From a checkpoint of a small mixture-of-experts model trained on Wikipedia.
Experts: 64 experts in each of 11 layers, 64 squared ReGLU neurons an expert, 4 picks a token, a sigmoid router, a shared expert of 64 neurons.
Training: a variant of SOAP for the experts, 5257 steps.
Below are experts of layer 8 (counted from 0) of a mixture-of-experts language model. Rows are named router (the router's row for the expert), gate (a neuron's input weights, with its number), up (a neuron's input weights, with its number) and show model dimensions 0-127. Each number is 128 + 32 x the weight over its row's rms, rounded and kept within 0 to 255. Numbers have three digits each.
After each expert's rows: "mostly gets" lists some tokens that are sent to it at least half of the time. This comes from a sample of Wikipedia text that the model never trained on.

# expert 28
router:145184094155177054126154115123123097128072121104092171143068118177179150158135112109176168133145112085128187097095099135166175143153104170119099151143165113149193079150125126153131116190120060102074089175107176120121067147091107149135114121069139088144098173104078104125130091155108164077078144102135087085073183167154124133127107142131137169103083086114101143141166167180134185106065
gate0:100121133126096107100161128137156113152103149135099142186137121196141108122094171106106128156107040177064163084202089151118212132142105128118103232156122134140131113111176170122064205102145096111158162140131149119150134125124100122160140115117086105102164182104153103135118114151143109106117089133147136097130155115139114143099154150115127140089131131175127105151171178137095232147177
up0:153135122117153142150089128132107133112144105110149117072125158063144152135135096126149105091149191080167081159036169105141063107118134146136164036102129113109133146154074089120192057132103158143086080114124124153101129131139147134092123147133172145149087080146105173110150145118124162135132165125122125190123101127123123108148108106142155123163135139066102159086081080124160034103094
gate1:113185088107184071106096149132131089116109109122110120146065151166167098192146096148166173116164134133129134126068099060141142150096062192111072054079178092131162098146160121152131188198094161089120120158100163096079145145169156104148102136115163088155079140173093128116117096090120127116156174070107109124136148093148106132126104147081152109127099112051131139078183191069091143143138
up1:073110089144157103109078157158164118139106146123108115140102161092101139133163101141147153122156132128084143103069119151138093084088118218105123112113168113159198139147182122149125143146075159107194090151125184120122168096187159140128128086162138136107086166165123157088158142151124154099204175145117179056136153129142067111085116124096182136103196195047125128107138126064147102147181
gate2:150120130109158164161128158193154136150085156061131076052137157126187146144142115126114114155101152120096179130075084128172184171142101121063119131108160068120216102185161129099146142202081099180115085137163142144129164106143148162125140119118191194139088103129093117139148117102140155097071125157059074140076125134205107119144147145137127098089097115171120078143113116117097082146049
up2:067100207131092112078119128121098148048152137146157172208126100167081087139121168178078153117117092150064135095156137102133120078106110183192197113142156178143102146105079153117151103107108148112161172139123093110117095108140143127125188110114077076129113149141131208209140091091139115157132099102137119182115121106133128150153107162100102106164161169125115152143154163140170141162159
mostly gets: "In", " incre", " dec", "==", " comm", " In"

# expert 50
router:102175104132135063143143081113079102082134098163098116112092128161182127176167098106161166128121170116135175092129114093169159135118080178129163175132157138165113103098134107126122105180092117076112122113054139107066091133107106145136088142081141104150088140103092116108123115136087137066061156086091112144082154144155107133120077143082136137120077101098123136128175146139171191138112
gate0:146180116135172136108135141088101093142083099091100135193123149150156159196112141129104155147176161112144148154117119093149084168134151113185176131074074127152153111142084128142165176181134130057115097116118115113144076156095102100140088147137114082101146127139069122126120144136146073120112176122099146085136165131091167115115102156132084145065121133099076131144132223133164135105104
up0:113163110129152128127133127058144073129148133127159127175167129080198111175130174141119157113192121131173079164100111091151110125157133043188140134018112134188147088166075176175102163144112149085171148094205097129136098147127160123160072134146099100090100115131156139118071147125157094132128143121139165135171153113116150123119133108113069172130155127135134131179091124145147120080097
gate1:110136152106172147164145117164062143109145133126141087150158153097145160106125133174160091110154150122138159130162079141115105123088105104117078142221142072180102157133128181093124116130088138076141116168143090130120106127106189102119183168081114163134089136121126145135113139108100150119106109158117122143087142164144196088133092194130153131143095142132142174099177163146162177128152
up1:142122094149093115103117138076215115151112139126111148115097093157131095133141133071090173153106107125126093139090185103147150141172155147153191117034103185067152107130121085155123142132152127173120153095118170130133162130147058172148068089168146084134171126146115102115167126154161110135150136099138132104161120101112049172120163070116107129103153106119107088157085091117086087105116
gate2:165183097148202097064129180132148066157106126098114121175145136130179171103158141143139144153192098135149114198197127102174126186148109080188162186095132092132175099116107142119117131180065103147092084151126125065078089094053179103124099100119142087140146164121123113129129121121128129099098179126110133123130173123151200139113086127133094171096106166136105121124097152158139173167089
up2:142108149122097109193128104171074101157125115168120201137081106165112152155159112144157119102095098130102166141145147148103182120081157152031122092155143157085104164119133115123114119144193087064133068099115142161090132174173085133139119126110140145147105112111110201127162121179117200120154110151140141117147073092137113121107161117093114118180117096190155195146142097140094111117087
mostly gets: " Turk", " TV", " Tour", " television", " Tur", "elevision"

# expert 49
router:161154118097117063122117116165118094093171146084126139145116118219139135188141066129173123135091107128119166115097111123175160126154124137111139124128137106116150095131104138116139113170141086067146095152067136134091075146125131147155093078110185109137104118124145121107131097154119157045123173103115132121117137121172130122091122143077150103090124139119099156128110157130131191096027
gate0:135108106106109117195070135105152160190188145174135098125154167188145061121132137093121144108162129148155118144126090118155104113130164149135112146123130129081108112107113143106110119105124132070138015078178152100124090090115130104109163147137189120161153149094109123093097107170174126095109120183194136155127145144134120075094145085106112076033109142148158132165116143111133147102123
up0:107125124137119151052171136156075089059096118093130134117082080053109197097131085171151114155101096102109096111106140147104146116159121096087127085153170117186112136147143131130134137150133154201107222158084071192159161149119133163154088106146106141091132089141143125160168140103070147178137127081069137132128098139122130190141127184177151171184103116103082117123142106094088073183167
gate1:136140141139143138154166162126132054141157144113151097158084109091088147191171089136113096111168121154145157123108159128103072074118126144111159121129161103130105139113145073150116127162140131097176140136120122125124093150210104139121076060183138072179066125170132152173116106129126091151059109079133122147102152076172118079113039131039161139121128125166129145175082113105132160133143
up1:129120109125123118111109112140114192103090134126112165134185147173170090065084166119146157150071143122109079124144102099137183166133126129160117138121114158128123125141114209121145099099085127123087102130139125133126166130050149121133181209075110167089182122092128112091134134127104159090195155187093115104145105172068136145126204140211111125138144124068118109074178152163137127133096
gate2:185122159119132123118163137139092118103159127096156069103132058119137126157111131133060087087130171162133121165113146161118151145165163088127126101136097151117190128213103140117097142143110106045138136115129114200149137152124099222119168094137143067107079125135123147126096084174153062111176171144109156159178120122198160103105109094143212134176118128140139100135118107151120146107080
up2:133127157122135134127149138125100110110117103053165102109131100097140144154098190122060089086115201184083115141127132137159177142155152111166188131132110092121152096211146124141085123123099101079100106119118088176113158145140149178162157131128158029108073135127116143133114099171148134122213192133096121151160118126177130097115109117128182169157139154078150125136142176125121131132071
mostly gets: " well", " init", "ect", " separ", " circ", " sol"

# expert 38
router:119144133142154050133112120125128081094095108090092143153098128125166139167172083132136157128127129108116128077110135124150152122123064166109136188128156105118147103161153104110106138236082084142123109159093182125111115146083157137178077084063125115138112113117076115104163101089117129118117132136134095089102171143150101108119081196061117162040098064091106117073146151174100116099105
gate0:112127153133152101148095146081182134071148158149119143157144077127162149177163087133132169124159153132149116087115109110104093107116166176160150172097095132126161127100094130126062150172072123113123102145103161113124122118113171151138072079123132096142114115163094132156125135091118099165224152104169105113057107141120116131158101122101096156117088134096133099098136121118099083121112
up0:117153137142160085129102160077180127081156156150126128153145082136170157177160084128144192103129152125145130107124122104120113113105158162169143158102105130138161111093099130148088148166088102104132075163111160100112120111101171164146074093101143095141108123133082128172122147103112095166216137102153102080070111134116138136148102108111120180131084123088128111085143133129093101114100
gate1:126119124142078121133142117120173126099117113099134135160124129078099144115169102048140115163092135131122074085123130116155100133181080148127120118198132073134102126148106100112131112177135083154112131117085125162073093108137174135135104140140096165175050089158133089191196096117091069162160115099114083104090066163120085120162109200128037134075135061121157091073141144114127080135118
up1:125126120151101131131146111112194139098116105101130146163109122079122126082172106047141120168085152129110092081126120124155101157162095156139119106178140078127100116146096115087150128154124098157098139114080121171076100111145164130138118134152091157197037097130129068190203086121097093166163121112122088111088071167129104123175097177141043135093139074107155099074115147126127093148127
gate2:148132141034152142113123123159030169143122090124148083176110160101105077158162082097094105121146125116131116115092180080120148100149099140094120126169205127111112084125137109110121130129104158170178092121102158131160110106145144090134134161128140123098124097159071134130050102138142136167138130159111204109134127130132099117182118211134054057115096136189168105106174136108120089135118
up2:092101113209090131126135140106228086124119162143127170086145096145128161100089167160164150125136142144130132175165085184157102167116151110152136143094050130144161182120130160156138130127159095087069166125157088140098156148113116143108141089132096134158139147101207113112195145112120123095112134094141077145139108126136158145058122059143189183126162121074076126148094108139128163141156
mostly gets: " JPL", "idae", " MPC", " wood", " ft", " ship"

# expert 32
router:150225108131193057132107100114097101118132114085093170160085139176201162136157130104151151152167143103089158104119095082148130117116126161158106143101133119136147087177134126117139085173098098089082122157090146139106074163092141151158118109096171097121089141097116138141122090154084129128131136102095094111091168104143119114161123154108127167087086121103086117094161175189152183128069
gate0:159147099117116113116121186153118099173120109120105135098113121149191058153143122080149155152128113116113159069121154117206159077136093140098153124175169171136123057081092162138086121180134107099141137151067166120109079165115130097140109130117152155134096131117090138111142109118097149130130204113142112110145143097119092129128137138112106136092093120106085149114142154150167158098111
up0:128162117143138143131067117128104141054127102154138166166138109154085157137191147119090145085099157096118112148125090098021122130100158134119158127068119037125121115120091093093200068089122154139128152119151083113124154123151109152133134110124128098135147109130173160130107102163164098104156073141092086115120064128151180172134104098142158129123164134098146138135162121158081162195091
gate1:139195116158134155150119166102105130091132149118158145205094120139138149156165115209131143099175125140109178106172174214102068166119108177141151133155114180159094167145139130134183079062102142115061140161136099115104132092121139165168123116210098112103151168095139132152117107100135155150144129088090098120117183171121136143115154085169181088118123143129146136169128100078103078185106
up1:150044113118082107160139103145156149177128106152090104068160134137111155092106161112142066182096131137167131161094064091154165121105140047106106141160144085107162099116155145085075168136159127137197142079146161142202110148173129105107103171135135155156114110158137093103130163132131091101093145157162150119123092122132099110130135141162118133160148122116132111129114122151128179085197
gate2:119135176116133146064180144129105150109114199114147178158131177084145190110129168106066133083124116158205108106100139170144101146139145136093074100089122103097120113150159112131118163136123088126168164167166161121143192120130183166140109071127175116183128092158130159168190110168105114156164099144136127168161102102105113136125073138127125098169134069102139146141178156097079105109091
up2:120149059133140106127209117109143129123075169144129117164180170100122168145110076112114154135147163122104115148128091101119139255106142143087151159113145014102049125116137095141119137138157120105089146117135181115124157173112135172118149131107127144156079174112120149129180130172143140121198125129169091079124134130125136087163094121155076154156180138145148135115129164172100117113127
mostly gets: " into", " for", " between", " from", " against", " at"

# expert 29
router:182154102125133071114120102120109059113122097066099170124098147180172133177152066146169140163162121102067157128090086126139131128142106110088163121134099110139132110164112137136135117154105129028100121133102141132102090150125138155142064096113189088091129155100094096094114110123090141089080204090099140116113167079141130149126108140072138140062073102121097126097157174144140147074048
gate0:149139174118122089140090063136123121106126184115100113071089084163120134100095080149080078103088086093109120144117126086064130111151200037125164124176112134159087159101145132101118073094099117152052061133167115122139110186124153145130171119115192114076109144095166124113119155134129110142125131135044139141126115096102065147154134120119153080050108114120130095100158106115117135114091
up0:141120180108100095144089045156119103122114173109114083081091066139123146126095082165063084093095100099128100153142126078076126100152192047121184114195107155147094162084135129102119066083100127160078068152168111136131138183130133162107160105113200120084120136079164135119146167163118134156122135121057131124115115094109089159168151110143178070073124115122138136093157097111104131097092
gate1:099110169141129118120134164188143126168114140115109124141098144137132143140157176144085117089125171116095161106150176134127091146137090099055140140137082115127098141144163134169119066121102156150107107110146135120153157134124128135121201087114073066126118130106123154152071129111148129107118067108157172141161175142196119175083081144204114088099104136119133159102140177076135135130133
up1:109095174148118120102158199200108103135086137108113100116050189107127116195171181141128146119139159110149129083133160143127115077146085122092125123074088165141119137183144140159109107126084133142098090103102143149130133074157143109121164073112072061107078119146144129113120078136131148120093136164136174098138156170177097181099128157120143114049093132153137181120126148115142108112174
gate2:183109133150144132106092094228112140126197112205075093144100148169083069178175138143145140154157116113129056098079115148084109094124097172087121181113112133156124205137121130127090134183118137129083079086103104157131102150122131098129088124137096170133099083086135100097215154128199126169155149092166129102136128098098072119147140150065178153180170071147120192146114132116120118098139
up2:192103131140128138102065091186109123108169128198071104126101143180094064162166163158129147165143123111104078120087128136081122108107120153065134209111102133154143213143103161107089123185103145126099081110100132154141110136118116105131097104147087184133119082074155099093209132134191108187132156099163100071122135095100080108143131130077183141183158085177116175170122126128146127107165
mostly gets: " politician", " cap", " stud", "retary", " influ", " footballer"

# expert 9
router:176202120183165060123123161112148100149116091120120163127099159178211137173138097139182165131126124116136180094120084124126159118116071155104113131120158102152147069114162123139147101207082103084094110177072141140091095182133124160166152133129138060147107119118094048105130093111117158112155166091107137099074188103133080110122109165099122207104128115092091139151126145158126171118064
gate0:209151102096158128154166119120127114084098154164156136097108093127102150111105130149134148079113098106174129125109123087145149137168107074144157148120154183150114110109093174084137164158169111129101146154128157097147124153129161122132106106124131092116091105111177020129142120113089125151143111098114101106076149172120119085094164144142134156133146067111114133164147119098163154154154
up0:210159114096159123154182121103115123069121160147155131089109083106112144101117121127141145084114099113166123130087134100147147145192101089156146158141140164143130101105108184089142183172168109141097147135132146090136133169125144138124103123122129096118078102122167029120142127090087146155132111109134086106095166187118107083096166127140138171146129067127117125140147116095171163148151
gate1:114137114141129125088180084206150125113118077097106126131102121143146146167100145113108064106125192129060147115155132164133153125168063167101092060134120108098155155187144150189118085139109139105069103095072177116119063122154081130156128132172119116187203137136089168122168122097097144112177133102103150124150134120202039152123105118119103170138121141147135107157158091122111142120101
up1:121134148124105121145100130076114115142174181156174129106165144114108087076157108150135188136096080134161122085107135120106113155055180076145162186133141176148068152050157104071134123090179116160207177126197043155167165100117145124096127146122131118112100111101162092130116113161129106132102129097136077148145105113119186111142175148155149116126136126089149149098091165138085150143166
gate2:158123174134155127140109150146153152182041116174138204187189119131155134102093135124161171042128161145175172130158157068094128102070086132123148128126146110157161147074133097081088152116104115108092093176174141096106093068182116121121124177089119140105109207176125104130113120177152120118119163114106144132145084064161125162172132161076091145142098109073113179156191139099137114043112
up2:109139092124101109124178107123110102049165131079115061069106119130108103175184145129085086209107136126087099122109106165172140113178141082102108137167129177165099137197105145191177117125153132114159140080105094157157153199083132146133131119160138106136129094061102126141128167104131123155106068117189133134108189159119132107069132101146169127118173145161133072091070126170117150186161
mostly gets: " Mc", "-s", " s", " pre", " having", " Fl"